{"n_experts": 128, "experts_per_token": 4, "hidden_act": "swiglu", "balance_loss": 0.00558, "lr_router": 0.00047, "attn_scale": 0.177, "init_std_up": 0.065, "learning_rate": 0.00542, "lr_head": 0.0123, "decay_fraction": 0.77}
Below are experts of layer 3 (counted from 0) of a mixture-of-experts language model. Rows are named router (the router's row for the expert), gate (a neuron's input weights, with its number), up (a neuron's input weights, with its number) and show model dimensions 0-127. Each number is 500 + 50 x the weight over its row's rms, rounded and kept within 0 to 999. Numbers have three digits each.
After each expert's rows: "gets" lists some tokens that make up at least twice as much of what it gets as of all text. This comes from a sample of Wikipedia text that the model never trained on. Tokens count by the router's weight.

# expert 86
router:449484426480509427515619520508458566535582527518509540456553478551564499521477574441456448498538521378546446473429527494446577512449477520489497520564491473550560544522503529570400543493551535533542466498519434442565522496420492474609534427439462474552527514599476513629460480460510481540462482447500511558528448417473405548527467522587487536550508466451597584585550523509587518542450
gate2:502481487438507513507509477585497534466450515526512461534463516522394566498562475519469474482415417540476493518538498481568540520484502530521473548465547596546518499460441354428584564444510443477490568538427562485434509560522427485407471524364534555485482501507463413454571522573470512494508528433387494596518421434443498593489532578554568551538534486474494542534498521466605584492522
up2:411490447520479478499545502599441596570427434490523506514505571530409528520475480414487483461425526499582491555524537496474488486583525441525441495507555539596559606428486471509533493422495447462515506472460502507526488521524409495537475485389560485503474532537463519477604530618526506463458543471488508499508442412462465595525399501475565499509482506502549604532457552497594656507451
gate3:451500566476488432484528430442527484473544505562507585511498498470421429473429548541552461463544599469511471533465449535525540450454477497459440524488519369544432484452520434517523563463424482482557435542537519617518444467420482474477550625471466467465537568590432570507459461439522505472473497491567480474474543473450525572494406577534469477461466512505600578428544477499551519641550
up3:480551411498508555556483513509521537512492484464486508516460503583580575462596416546422496519466415493500534504501518476527439461507543488541568518513483603392539527482452545467575477566523547556538546461499493390495560536538538428451466389537437561551541471485584471509505576441501586497475467483460494504436464468560493410452580428427492441555519541574410429511452528524415506395437
gate4:547422470397617532592462626556515505510554569485466505508549480582484547424537465535515535472473528533510492512503540493446413551446549461531403523484502440546474549494519586436529373529466394364521468450514493563516455467485535533504424490508464527560490489460532404514420476532456450431536474495482490424486500527485442555527522519538495536530445500455467404544404415502558538473441
up4:546450502499546509490434542543450516549592492518577492477559509569503502518438422518448463454504398477548439450514568566500453517483498466534512456551489447607466527490498436584569521549392371443518519562488417521515367463429556503524547515462444554561550531528422530538448516559545443427474547494395548404502529525552461478530411564460493506535430531564488494474455465460541503424510
gets: "1", " name", ":", " number", " time", " March"

# expert 28
router:380507555551484499416561522527557525428551473450478393451476528589598456577536492465510436453509526483539513446495609590454529535557444496512534514405481517501526576455510551466442501559502585515424501499477418564517546578495476620602534537521561441596459476465531463514448489523453558466473516554523501518478475462522557501538521468497420513568483447475496625488552590465559519485464
gate2:523522495552504480591486488416640490595528541444534494493475566466538475524478463435513523472523486456501504477578493562501465501512539508450440486522524543447401506552507466459537426500424540575444494472500425500489484636507473470514534407518477510526514513469486442408503447585459538383469485518591533519471522514431488489431524476630408458406484546627525564497522500583528499444407
up2:481478490445508526425551518548357486465448472524481518562618418589486480446518485557483472545496465485491475537439489491455509507478480456508497532516552488537607474392468454420478559478567502431553459520544571458476590437525560444468439550500514515456429507582552497588535574393547478637494463463426454478533481535651446512550445492460590522566502447494509476498482513509507478526497
gate3:566508564469453489520572459541452543430436505493418519451393454526463439534474509508509512455512524458566531484501460485415498493566537467640467554456430609457502495459582498497423516491409406512470462352543533489608453499428524517561569611528549564535523506554503504538495528545551544451568553517446535504489542473447523485489503532535518533516459537508607505515392543547540431500446
up3:485543467506551492563448480455500470570536487529622453557548499488558493503568487496500518504547477513468464548416542443587526508373541576374530471575524426536505530555480466500525499560590566520573469636458516563418517426605464448525499473510453441517530532441581510500525532458465421561421496465568437518448492489543543559523480480462552483558484455451393468459526487410474566498520
gate4:540476554529524581429459427400469547517548406486437500465471454534494377524477510450555488489547500527523380488468499541484541521485416404525567456510521564557519507539514548395470540487581406489388532576574459460489488489438634564546495467515539457453495477525527476476500481489492440474485454478572576426534431486452548480506501631452513431557536440522501528532541540540493529585468
up4:521538418499569466511569478545485526538538512553483481494508456511482586467568540525453532579499479461571455505457475483478430440479520618473428461477526549406457565504484490611520432503396536556526376432426541533535567572578472405524584532497502592543486520418532498562496478526583522554473570470428449589485486458503471479528553389464463555483460550465486498493455440523489485396520
gets: ":", "=", "===", " June", " March", " August"

# expert 123
router:475432509514481486452576529521503503530500602495403501371488466494547482509554509432517474565454426465493498436447456578458467454611498589523479445541441406496455457549552555553534439469551547393491540435478468477525467592541496523553537474532417507532430504515544573443496506548625498503559425513443516451426553487552495455497479444520465602418556540549466536444524483452558429503442
gate0:467533551521430436514459415489448376472469451450466459531548519480494424465553441545509556610430471513552466458505538510484524570525506483449422413534514461542550430476524548479485480536569446573497561452490468427539459520525495657431505532496470507441455509429561500406470480465508493525489482462501538477547516497516452471595385505393505539482633469496548447434427503489476603531547
up0:391439570417429532439527399505481495531430577597526465495575561523465540478519526497529542536502505487548548541429515549399482566449484578545438509432471466602579530448551460569531422459513455536488382504510494521518573492506559463501437513478525485477492497555527478535487458454469504500589529469430551482484461523555473487439537513542451504537545519388583486569390466423500559559597
gate1:548510621509583456511465449464484490563511391526515469443566435530480481532585528475548559452495533442440474484565497447609463519523515530418498390481495458490460539411533520484482466513581511471475582457469530425532475538555505468488438502495567530552487529488459455535530523589451522495520504582595489510460493513411430487619427474408447478405585528533487457493575428562542489604518
up1:535565463509517539589501582458531559382539533503548493484475421499473543466485512504443454444466436491474547523459556438459607480496552485581576521487551547479518520569508489433524536536446526506530545453496494562441459469469427587484548473490422502386472454455525423566504599403574422450528522452452518485576524487548628448491536471597580453543446551505497546511415550560440490484475
gate2:486478515504439513527536586526472424429397433441508488485444384513516521524439501437482548515553439492396447540471515504555567494433438513491509425511473515510455449536500420559534498476428543449460517399518449567467551506585512487557418463541496468505385522472442515382481571598543485526519474537544462530521443479512472451528445380471461444434580468483552587554440503558506491410483
up2:421497559491449585567558567508436458442460493465488515498488415524421492472441473429489580550568411433396464487532575524505482521521485534472472426493495512487470450531520442555523498447494494445470508451457453487448542488569464457537502471525544555575419515475514519365455587580507511512519500457493463503553414464621441394457414425479442518429502501543582517611465490466473434434502
gets: " a", " b", " m", " s", " t", " c"

# expert 109
router:463524492502558521464462452474470484546577463548493489476533573517449434502562596552450429486567420501534484424461421584420510468550471448374523380615428444462428490566570563533525560528474447551572568545514579466492597471550493550560408476467467576452575522470491471498512420511549421443501461484587470484458458512484527456538536529496465513511524509530419424487517562492528503463504
gate0:557441538500513432413508541457574475463510565486545520446487490536448485623554556431494529557595479536490590494535389477469483522551335521502542545534479468443469546503499558526519508479468493583421545543494481445438456430568524456496613471577475564458525446507459456506517521443563468434555454622497427456585476543578489487492535484513446505531583557573540489479523547508438489530537
up0:452546468447419481503502478507440568507523477458568444562472551431522535396438458494578511482389475473486398538428575445461510500434601483498470489488489552578476451486492387525405512488524484376591459481472499530580465528486520492555470540446439453452415555578557501464535441533523588621556591435501538521462539493450523498473508548452537474487428502490472541457438465467542499431505
gate1:521517410492526610542497498509548431539504460451476386520568581492435454551517453517491504561509407477457470514501487550425403545470479411423516469537531540453509488612529485471497501386545411495576521513510532424519490488588529519581466556572541478553541514506420517487524481542511457459433488474577558470555545438486499542488563473488569452534415440457474456547428588435544474438604
up1:581460624538458378451522512532413573523522522495503677397484459509550529437522517493551481494503534467470497510454526386550559494525548568525519549475520462447487541391432524552544489550509475528387456453461454496515486549482482433412553512494449548460520522467489495492510559512458501610533487515452473506521503516589518438521531507516451595461562611465543590482518452531496579534494
gate2:542488571562578497545534561508487591509546466535517561549444531434463443548471522508500481522563535429422525479544380524486524385452473530556500451519457444444484397498433539401516503577544473399488534481473412504471526552601614442473522482500506574501511459489543541469497538488475524532564391398400445531562494594460450501464445491467549459512530536540489535523431590494509529532535
up2:511505533570538536563550491506426613536538465460459499532473528441470473494500488462479427455603563428485562475590489539448549452560462462603578470508484365456465517580494521478456428495533458500506484473505406519573538566490635478477521466549479473528518498508449531402464471455502570498496389416461478463516519529454436472516498493538528549433506428588500516571458609566475516462592
gets: "p", "P", " p", " P", "ct", "D"

# expert 126
router:552519518514501605486431450460523500491470411501418595540492565541530458478562473423412505466561578502441375437481503489502581471517464452439410424569519538466539543507520552497546551402575574482485502503467404414467510478543432515439400469527500511526560525524527404537549464449534535590555560497530502492479542494457584392524514509511563484500544533428503406464531479512464573523521
gate0:567478452556557555507488491466451540436420544478583497507545535487512416495490480492393466525556485647477490468458551488539424464442610489454566386539541430503498529465578513538624536445547366595433505439520466527460519456546580459478521570547394449484429458526522402529553467485535503462485531481577470510555528439484465477474555437495528492478502486508474536554562547490512513468474
up0:508506528439513462560516436390497512564551458539526505396506571486506556464541451486615515459495499423519536515483494420462472456552440599590529516411459454421511542578458514505543474504451533559516431505495527492541428532475697536464544525477502459520578589533535501514412534471548553495553494564491519572585418514561541484490545466445509481566560501550561448450424524494545509471542
gate1:429586494462475461451487478560584474578496530576452525492562418562545461540499492473496505476552562515502504523515551402632589536455464476492486437456479468425481581444474488546491470432508494513465496607502496484550569542486498454512482514516460552484533443518466409507607520488483519552574531482508479539434319469613468458538429432444467480558516514499585510547402462526532460428507
up1:533548536516553432491541382523573511486479554449568455475449466442513538460443460475512489625516555621544423432496466401506485485497458583433598475469491490495432554510498400508386545517478545497494580518476489505517376477479461611495510520463462548471504552536530535556512528599473494535498500547537438468488403472546553593571531494572445456431548511443530513594456507488515487531479
gate2:570603517466428477541556499369542495530478405463497465450457428496582467571559479531492496505516431504464601497596454531540456568523497510549544491504504477475457397642488550463526478539509486535554479516488449617566502542530473450515542495472450455570497511499495376479452484518486453444499473447479544624586514513532505566457596389558552493481478521502482476484428506444478436484550
up2:446433397577565519541467495483520469477577532536517483507480570569436515492473502494584477479502487469517545494465527483461495406470469512506501539534533489565401602403538457574530496559512475606449459433510446562463508636572503442546459495496608551427456557537528582475596537466512519517530554529548518413574462506538497446452462618559445490461517514523500499504585429444579501501557
gets: " |", " the", " two", " between", "|", ":"

# expert 52
router:568440535624553511486419496465556527484515466516458573392415554476543483527581494477433498493436558466520496528563461541434503566560466526412416519511546462472517560465483557531481551586545522505505495426544482577550384506490452538503463517594556493570547560415468475540498478489412476426539438636540485528496473447442467450449556503475472509534594518486488539582533574471458468435477
gate2:470458541455514531454561543517521480504470416565518480435475493522545456554461463499469440488483562510382554471493470553481464540545588563472533460498531412421402488504605468557627448391413495519555436396501531483495434573434564507361445469508491527521526553477480522562461413499482420494471566514482540532457495469566541506499448536397466488535466470487530491441587489412509451503508
up2:491492566500516483469566550494486507555483384450546472403461531566511525594368462497453500520490640531420605477544467512475510481458529635490478542477466457444426490522499430599554448446508465520558488469559556489459477567453588557401530441487508542559540561452537507619402498446497476427502540493503537508518514469526505500486480559438482528575522500500522530518559439435494520425539
gate3:440598523570527409416557578485526532444510553508520484585545470481482487490418487490477503521510533480450520470609517403448591525472455508580479537407540508519566541503524529499568476559501488446472551602532483550565480610522471538494540504543494566507439496476458598534408483415451471397543496473484542483560451544555536604513558563448438396488548541472551537513525576514496501543417
up3:493527535648490439456495539549525482510506549455498475529507532439477447469390484497443540530519546413443503450450613457490584546435547514592454515411509510601540532589471467568550537602508533503485546584527508550555597553482473466449424493457515559529504524502513535504469545520415465484571439472511453474461507529532475507459563500526383451546576570460559556530548533519473549526383
gate4:403476500511449442487554571544520512536582405519427517526537438449547485537479464499509474446449438486529528457554519376543566385499491493579584525510544553524511504466536518498523470475433515537507567431576487513469440529452450429473533419476425599540481512485521424487435545418600498576596497456476518464607536567499600481440529473439494451574537501469559475475434447507532538537432
up4:478493522587529490431559411497498507519590573574517538419469524469547568434536474503506428550525541591442436502563550499477516517458510428532526540529518521479419479448501518446589535519406535517538550468512514421543475464452555478449562476457553565512483488520489502488493547632514496561557495373530490449390463458516503446627544561515381493434491451577501441502612547481492489471480
gets: " —", " May", " Total", " Mar", "1", " –"

# expert 124
router:416489492516562402402546447471405558528482548522414532429540573488456522425465581575509507456531481502520496418519452443411555514526470565533476442495485415446442498526479495570441419508413453578602519535432441458500474449517507490367422497484548477429456480477423440499493422515526576484575428482495490459461532519547503440520512502495511562473471511432411411538506537473561487455484
gate0:530579462572522547499528460500493561540458497612470517509462511456484568437395514584453577452605564497427562544472531407492521489481465517539532487514519478438450512489580491503475446463454396552547522469512575471396469562588522557430515470367487405529462428454497399460520435549523552437477499427499552518578458531445573477535467534457498502463604431471505465526493495481553531465494
up0:433503494474544540475507436534446565548503452545475504482513541458439514442351473528420555471584602491456538559433547420486505473440460576586581493486573494448422518450572509546532443482434413539559527516562502531460488556553521574426415515363445454474450499479529481472540447507520543372496464463461541515538461559483488448539504520435533496435578454512469531511482536469517587449473
gate1:431479543474550432511482429444474447480462488538515533506513511459522500537608500450518486516520531609510557444541501509438442584513498554484393524487537464467453480527547535487574551528550497596541516489550494586558493462561463530471479534602500511566372441525577474458524405549416442483566615476488498535470520406480512493598482551540462582517522426527518511593402428539465435487430
up1:470409485543563431534478458488538488461438489492477488464467562442522469442567523407518449516503519550499461428545465554463423527540510579421365546565508438522514491558531524533557570474554536583508537469603486518500465435513371558425488553501507538467431342434536519478489412550482388496496505515474485401512554456561546491565506580525420540479475461500440515493465477505491514493426
gate2:609474525471557399425429487466536570573433476558519578451539497501450530531543451490523405438458477531476523523449527463484524515508461537533593463532516434555436565494502443505477522481506505560501484509434460521437421515490470490480437536525481548453397530377520495438521414601511498537592520400493582560535452486491525469520364601494418450477525573556547547542459456512463561480496
up2:399522487411433530560607542529454454488505579501497436557492465538516497464512529454378559539482577501516478442506412583463561463421511512542405559425485452444585413522545497527578571539518489516492483503520587533564507529522556505469453447547558485518518486513473511533418481533586531539487571482496457418508473478561454545421610374523534457542491531482545506452520516406450496567448
gets: "s", " c", " p", " m", " d", " h"

# expert 47
router:428463433493468546479502555541464523494587573608532534461465439523489451538557452489570515495605527577458503516517481528500410485568542453451509553494505635468413443460502457572504407478435552476384439496510582493462461490544499559497458539478473578520482481481597434498546482551553538535575566516497486519502510575434486468527449503464519540535414490439473411528591482607493399473524
gate0:462504521522475497460452505486488527534447380491452500568500627525467461417440429533556512485491547475584539531458557525508587450452374522534425533564507541416518484526545514469468535522582471488538542430497406476464526520488534534437477495534518417560593498544500510594490412517528486460401460542440590454567428434473535510421467555498571441496530538530504588467453530523538606502576
up0:508599421452490522568599528429538543460534537511539520515423470459511499558532551502412515498510481535412475563503494542570343549511587530453559467441517441513545503517512487505487530417426572495557540529466546569560443429438495470538556501473480595427487465442567489473570597435508517461551511556508467544486508521535544488555560415457414520471482471574465442424466457496490438385518
gate1:538489500550520459512534442536470465570518505453527486528518520571449379541528564450504515565444553593472492479516463543501590618528542530448524495482487487474486426489483466485513528609476527440488477524543572500543597531473514549505469489542532481466497471545497557594439509467540487555348516492530559541454500540432442492531373473394541408596499463517395506575555413443538510555432
up1:508523490435521549485512488495515498489512495639566484453487496444608672500499440519515537424537460419469520490490581419559409477400480542476482478508458505477526569537509572486540532509509468561466493529454413567454433517462533474545521485516510565501533578438470445417561536484455440458675500432556448528482562554520597523489523494530423582506509530473507460443455557474485515521548
gate2:556416507513513458534538596495547562490491526485526460480433552567560464461510544376551527462539443449471544513448467465459510539537686488574476468526493454510386484506477527473466521479515522462519513592522439497454520471457571463479425480451485593486492498542558399618499449585397434496477516607518617539497528411441458447527549480451518480513456530528439496553508517543485521492491
up2:481444457578480473503487604489463526559520517543499552478379540568456473495550488447499511438529477519496525466509446504556420527579579561499395532514447448556418576488476440478480447500518549391516460605531408476561512591445511547506428529467482447497525631473565432539537521470491430488510545584459505439471504528480435456561504441506457549491457567516410428487439440604484497470545
gets: " the", " a", " The", "The", " an", " its"

# expert 40
router:549517508513535480375370436475480391553539443542494433415464516511454441534480481526446477519468498411513431460531534546455510523552522527520496429501507449468483527502533526573458542609402445491587457554569474424414448549519500476573519554495432530547530531550449499485532518530538476498487443450558531468420519445539524473492545492578471616479620462572413478548499446425483515567552
gate0:529490516612485525479450539544532452497615482398476573469470431439542431530496438495512578577518555494561528495535594463353470502513493434478613499454524573482496466487508444475545516538502556541601564492610568468525495505547517555479458536479562472505436506483509572327526521439558516441504414487557510516514508494558565499543467395553498517422537496511554509478463524506488458491519
up0:571464488436507455377513578505543538563560569559561466509594483550488512489564456408574507403472437446501496534528461438469548402391584575486538413481461619563503531434524471616549475552535478426495481525469406499609546496486435459519488466510519526447522482596529472468513503529516574503451514495479526527437553503541547462526567520511483597446512512430491512483529528426491494533471
gate1:550522455415540498507541526527485383484562466558568469491392530529403425535517437431516539435546516553551476419422496424429480523532458578490481464512490651470496493451530437536481497562460548468435443547448559527506485489610555440411481547462489548506507521560444549504445486456490510542504433539464596543531483407557462428501501558545444582446449480549446520566455469456527473506546
up1:485443394625593505527439497467477456447576432557549425496474452529456470486536539567580581439527477535500540385530508460459457503604450490495456527480513520525463470430546537525539614570425552523457460521443562509479444572560496542390499490471569578480536487531460475496555477456516507570525462428553516446477606468515579443520500532478465564438492498505426502536451399510576497487511
gate2:512600420474555521578438580409523493360473430504506461462517521456461574450444587438475501469572482570453519519474466543549556472531491445371541516405549468481498579555514475470491536481482542503551521514555562524533414506546361516479551553477553490514465508484460461459422523479495437518548547548504479564566462486474460471442514457548432608512526409470450474520479558434485478489407
up2:602585518475566493586468540503535512423596480446498473478511504374529536469462469499442531555579472481467523467507485470506593465574627484435504446382492375476510450506466556430537487492493598513539513482560596536453494571561408505475586479428567542394536551524463461459466493506478472531454460524546487561444555539417512463435479466538487486484537526460444456475520552438451516494465
gets: " \"", " (", "l", "s", " -", " —"

# expert 37
router:482488545545517483524516507481456550589550470521382506465507455568430488521539617509495519505480505545550466440492449570488517544592452537484553459610476421435435587565514528505451460617442569558517470423580535454496551494467561476486518524512542502526583434454545583581525513489476473533455429502485525495352401401541460515552523464482447517526452585475501533459504468456540583486465
gate0:487563482464481569515520513501547474507600558506553533567531503570531462486458534520558485471501388512541445502540477420450534528540498396434515512531618493443542468571424485497505481524452461573516453479540596533560413525447557354569448478540513587526477449430559531562505520511525534527460563567528543491474476393455483385468449497506446496452453464457447418559432560495456489413479
up0:380524464497521475555520589526486543515461492409467417514454458512489492502532537458460537442580417474525408548489514510434456429451530493433470510459549460437490441510456563477605480467466551491471483489443480453567549505472587508534425467509592419442529523428516501546496549558499493497365515540476507465480437466478400604462462438593573528570568442476473410443544524561521564537461
gate1:446488557534464518503500473418543559554507612478500536542501521526458560440570509670487553496586460480507435495467534562459444541540499445482401522429478486496466432555478574425493497458504497445423472447525555510530525547401548503456613597440609445597511528434467560517472545535388499503509505483590547413520529550535460571502518525449478540531473496520531529481486486464442541485566
up1:525450495466428516562427508533519440537539444502517454354549507611490483546456543508398572475496491400495539463519483453608541439427492518517583558536548465467444571392525496521497542559518522489471515538445530562509542526593433583436452379532413619459434506532473559505462534513452494487507506489504515523477587495488545415575521468527539557489523533510438502503544523561501565579505
gate2:435449566451547519430437572506589472541417495495548533452468501585505480441388561583522578356492555573468543499529528517438450461448411456449464524531538581493456526504495479456464457541446511537458453491438412453575545462425501484540542426537527408541493485447520450555441478478491497526576525495482590436524548465472488526511498581557443480462481436609429475555485529535513585489492
up2:478550452557554473462519512499454579493532528566492503533562514405532538513526405447538471502493461526608434559411448469523552461509493508544498428488498521508568460461549494575544571473477489505516489521522527554365448504526459507422519567459428551476475588481531484376562561576538568482488546506487416517474506483482557454479508446513566468559437535342490436424482470571491498599595
gets: " ", ".", " |", " /", " family", " Co"

# expert 11
router:517490414460606599488530419558481451560554621438416517463422516476505413502450573411555515520444543445483484469484452544401456448502425586439464427515472476523594464447505481449528511535490467554544375492443524524482480522552496524556456487497539464546514480541534531494490546604547487519424482532541540488564433584537467488519518504565441562504491546524505430527513451426481499623548
gate0:488555488505539493450490488525452475491525515468459521469471461527529533485468531508505510504576480518507495447584472431455521506557593496439533457494448502463521482484449485442583451473476580420514475490481504522599498370477553592458568483513528517565445371365404570439549490520495508535596528525487494509495601510572428511554394496594525519426405421593572486502539438489535523556571
up0:506523514503517495458531519520469547515472508557502569520531523605548533572489493407511512519550548544482413500557400575394521472499544556459508543548443433497493473420441578490561503534465500538496498518444464524549544450515530572497577389492524491573515449396583579503542492530494555548504545520509395541427489568534465502514436384624550540446472503591493477566519464443616501566521
gate1:517488478581554474567515539557557448483496548547496518532554550490474484563480432549589460545409513541464541440519545418557563477545516473488490484442627522567473496496555476504562567537494584482532571497598572499551535583530452405451589463511547499426458521412551638502428405486524585486511501425486477507553645476495508521446498463493428492496543529492528512542444494497530458571498
up1:483424478556547542486475496506492403533492512516502543542483505574481485512448515466525515510346482587546453417439553400522481488539461509494509475504503463542463481487588470544551510503563581484520612514542554458624487680488515426463591495454488445488459516530489519473425435541536484520558553533535435532514585459501573508508363555504527498527564527500549538490480434491451396526463
gate2:408481548445453487620513477545498601512542511513539552474570482451485504504574512548484456520503529472510444469474500507471514588508563558559426477556510536405504477551558543408530470434423437462561504457441485540557523501499435472564526417472492477549411535449544470416589531526559441468495436474556467504521533481518477500611442389550450561584518557485484529532412454621443487426468
up2:558494476434504487417592576494570482528425478451519450553520492575531477551504439429465545474427465465574520493566451526463427478517473486514531529458462448455472514492468498508502523508515614492506483505604492455447553535505533577475560550557525566466566476572459499550450374478504600515498563542537536450489506444469454516420530535549525424352418528635481447554483522484625512499504
gets: "s", " (", "'", "x", "k", "("

# expert 10
router:404508474555518449518558528564523491555546492466594505523553519538539583517522560490571470555506538511559544567430477507460505473516562512602452544511600483459355498477502458469415540423516441492495431479448516508417591384495564440502473457494446463520438472546512450454582471397542534453512590489481552566521504551544496507512428526527501476379474383453479423536488482538472518555505
gate0:488520516488477474361459517470538457487507506448480508602478507461504529519404512457523525472427459578556446495429559430451562484552532469528474487486480438548513482419430477573560518517524549467480515565555476560456523519492550529443526457453403484535427551550484489533396512463459473462538488422555576530587573553511555523552472544505405517475577522419633463397597492479534547557418
up0:425490477514603536553523521529440561566469448555525463481519578599514443542492564488408483545570414483482556482546465412584394416448448461536528499456470524483528567516538553489503513478560479440532439537398543473544488418476419454522512447538555489468481431425492490419579490464535571462446539569461407513449457394475467403498557465499535441486495444484440483508481481548466465423550
gate1:456505552471439508380621509454604574480499490470579551518550473454531462532385518459532493548489512551513566512481483488470435591419548585436468488470594490482427468425518541478465509488490499445410546572421485475506528577512524606453450536486477488496539485565431526564588555578617523462440516511442461456446491549399515478491496535521515506490522555428478459421463497536570522466471
up1:590492506539572447571437520544458467502565503460482443499434502536480555460527443549402493521509481503422442496572547439491550441607542419513552526550386578511560513575523468559559580562468504538563477483599549516528498453516505452470533443469569473495503564483609505462364511441414492477499437454549589549527490501537528506517491478469477506526489429559510516563624548455432542549483
gate2:464459438488542452460435531560463480485457506388514482392540550547572461458491532485486500609386506476443433432500532463495411425529457577507513598543528504531495525510423563419504487440500530455529487530576497543446511565481470497542441500486452474572407542542593454525547480485556528509443554583524502448602462459553521473580490584541447466436515484467488483576406482530540587484416
up2:517475514485497433532500543486494503487442530460495489426526538513550483451496490540512503561431482520502437405453458526512436444496526536497412550536514515510538556496502508422544539322548583533523497552553475524509501541487466455598462510461478496589486556536584524610485523496631495452425532598535425338518478461566455474521622473610473542472527457486486494537405464497488518481459
gets: ".", "\n", ").", " It", "\".", ".\""

# expert 99
router:512495519515438561569394508494469532528467461473417440538497576502483508458484517468425449543449505424504552442411518587532469563561515433530597491449500501455461555493583556465464569540525435518537562481591413453461470547501520446519448413419522556456608488453526478559586568458440509426501441581562478547539518453544488425532453440549424521494453477489454493599494556571563529484540
gate0:549550527478454453479415531505538473422494523516535472499438470399488501522534474487464571534387603537539521540484550559495548480460456437520531434551522547467540479559592526552435507553562372540518503566472555462381546589517556438525472550463537558406505540500541565456443546453491463504434398520491463531509567473494438506436531589444455585533449508506476430524370501525502549524490
up0:527472499506532455440513424454449525543521497489466458433467472453576490524484508564541581550503528517563541547465397431507458553435562403465499584580518548563447524568548541416547546515487509518571438569560425473521430441552537424458420623498458466476447515541550439445426500505493479489542475543513448590454390484522478542533552482452426508515425518557518481442577573526559571531559
gate1:542555483481468572497573498487525475464523461503458571535419519432491544543473538540479409553569447438575669403535526536571473602513569437588583493458509438569503538516540446527484474524527472509509517420497508440445585589576486467572480523537517448411502520496529548490533511519429513431568569530566439560455444455495470498519510450456547526548490401482491569570489458567480563479525
up1:469443501463506386428415510486444481475549500430519483478552546548453466482521384543537571549503538520470337593474481395438517439484404552501407520520547503486504447518502499459553532534475565439509528602423539494565452511480464465396489535499508509561466517587483467441558433494521488559505503492433564387541571535452525569482513453508466490470484583458587467433512464445487481516472
gate2:520440572580496332510516532474627519454523479533589477514428532379467469512531479521469525493489542443520556551483476533494468555441554551511501530440592452516528423483590521523419460522505426403491522501482436504496510522602624480462538401506521535478475464544487498517533508496500409465452470485535578443555468420487477557525525429573445494525450539567473517519423587553545477490452
up2:413502419463521584503443476475428442453510621518472506461561476600573501481403539478512510529462484566487468491585538414571554543436407518394550452542487554460550484522446528378529442466554527505488520479513590511463488461449413480470508582505546449495479500506583509523530481503489533477541522531519470514454520528525498469489426661444531481528497427403473508566567465477388478480486
gets: " |", "}", "°", " -", "′", "_{"

# expert 81
router:372418576506505519502437531465612581463541500519498537432523439542558515433514451471574498494568509475483428492567536468506530449386476507526496476479524520484581465461521544422510491481494495491439417555519502519378482556599531373509477543484450475500515550535520471530450565489491463461452494525431397508523395504418451545456579474481472433401479493465440514473493537438557521393556
gate0:422489523514520522426474387417462547493434419575515484520495526499501425433531419522524526586514499483505466569567489314495616493456589550511444537561505507489432493452457428488496504457474415557460509519391416453461514487530536528556471534459483507453499481458483378499447433546502498511398542541459559569526422433538487555525434457524526471463523556498542521539500532494545555550484
up0:469446485510527417545444542477517534452575435478496434592475482488474664499460484489429484478442502526560479506474512495470465508520366474429515507507532445470540460499569579444573546583427461450483518410614455495509429530483521447525517535438480482499535461537512572437510508420474509501539493506574440489579582533468570590608487410523539546442516457486453394487454457437465475457468
gate1:436476516502539451537557600497459563469417517448485516454374467468493517472490537506473486542525394523556412504468532596522460427493488470462523407502586454454437417581492456481487534483504504447504506525571553484458512534567496448478491515481565534480570459511538601374440521580527621513512452399472510571473577404433487529425495489535466510421471524556514552451470570520550436462487
up1:580568486515428494553439488443549449628482521525509476560565600516513471570485503530491449441509547494501611534454437506529549583469597579599532579478537473569563558401479488501541446532436507631433548488460443534522537482450473522481491486456445481546439507404493414512526379412518432484511491496476513394501449519522517472583557490461487501504477516550481455548486425525477479470488
gate2:487457606489508549442474382542493438505460532471441485599510466521459465404520615521481492528482498503536458466592472526554543545500477497572513543442529509459550505503563611421479414484517464425525544454538523529550450488460472508457465542539441421493537501550569470443442431373497509529497407477453508544572547506455453393485537597511478441403469439590531461503507506504518600533455
up2:453522581525470533427509382556493497500507506461459520534527448503444509428511579537486511526627509529606455490500478477480600521521556502492547507456497542509573490498527545459467489450556544470527470571440540503446432496506554485477407544380480464441577512526505450443413508460461481488521478492446491637476500536448488475491504571462496407276417443498494536503451516455542489496495
gets: " in", " at", " from", " for", " on", " out"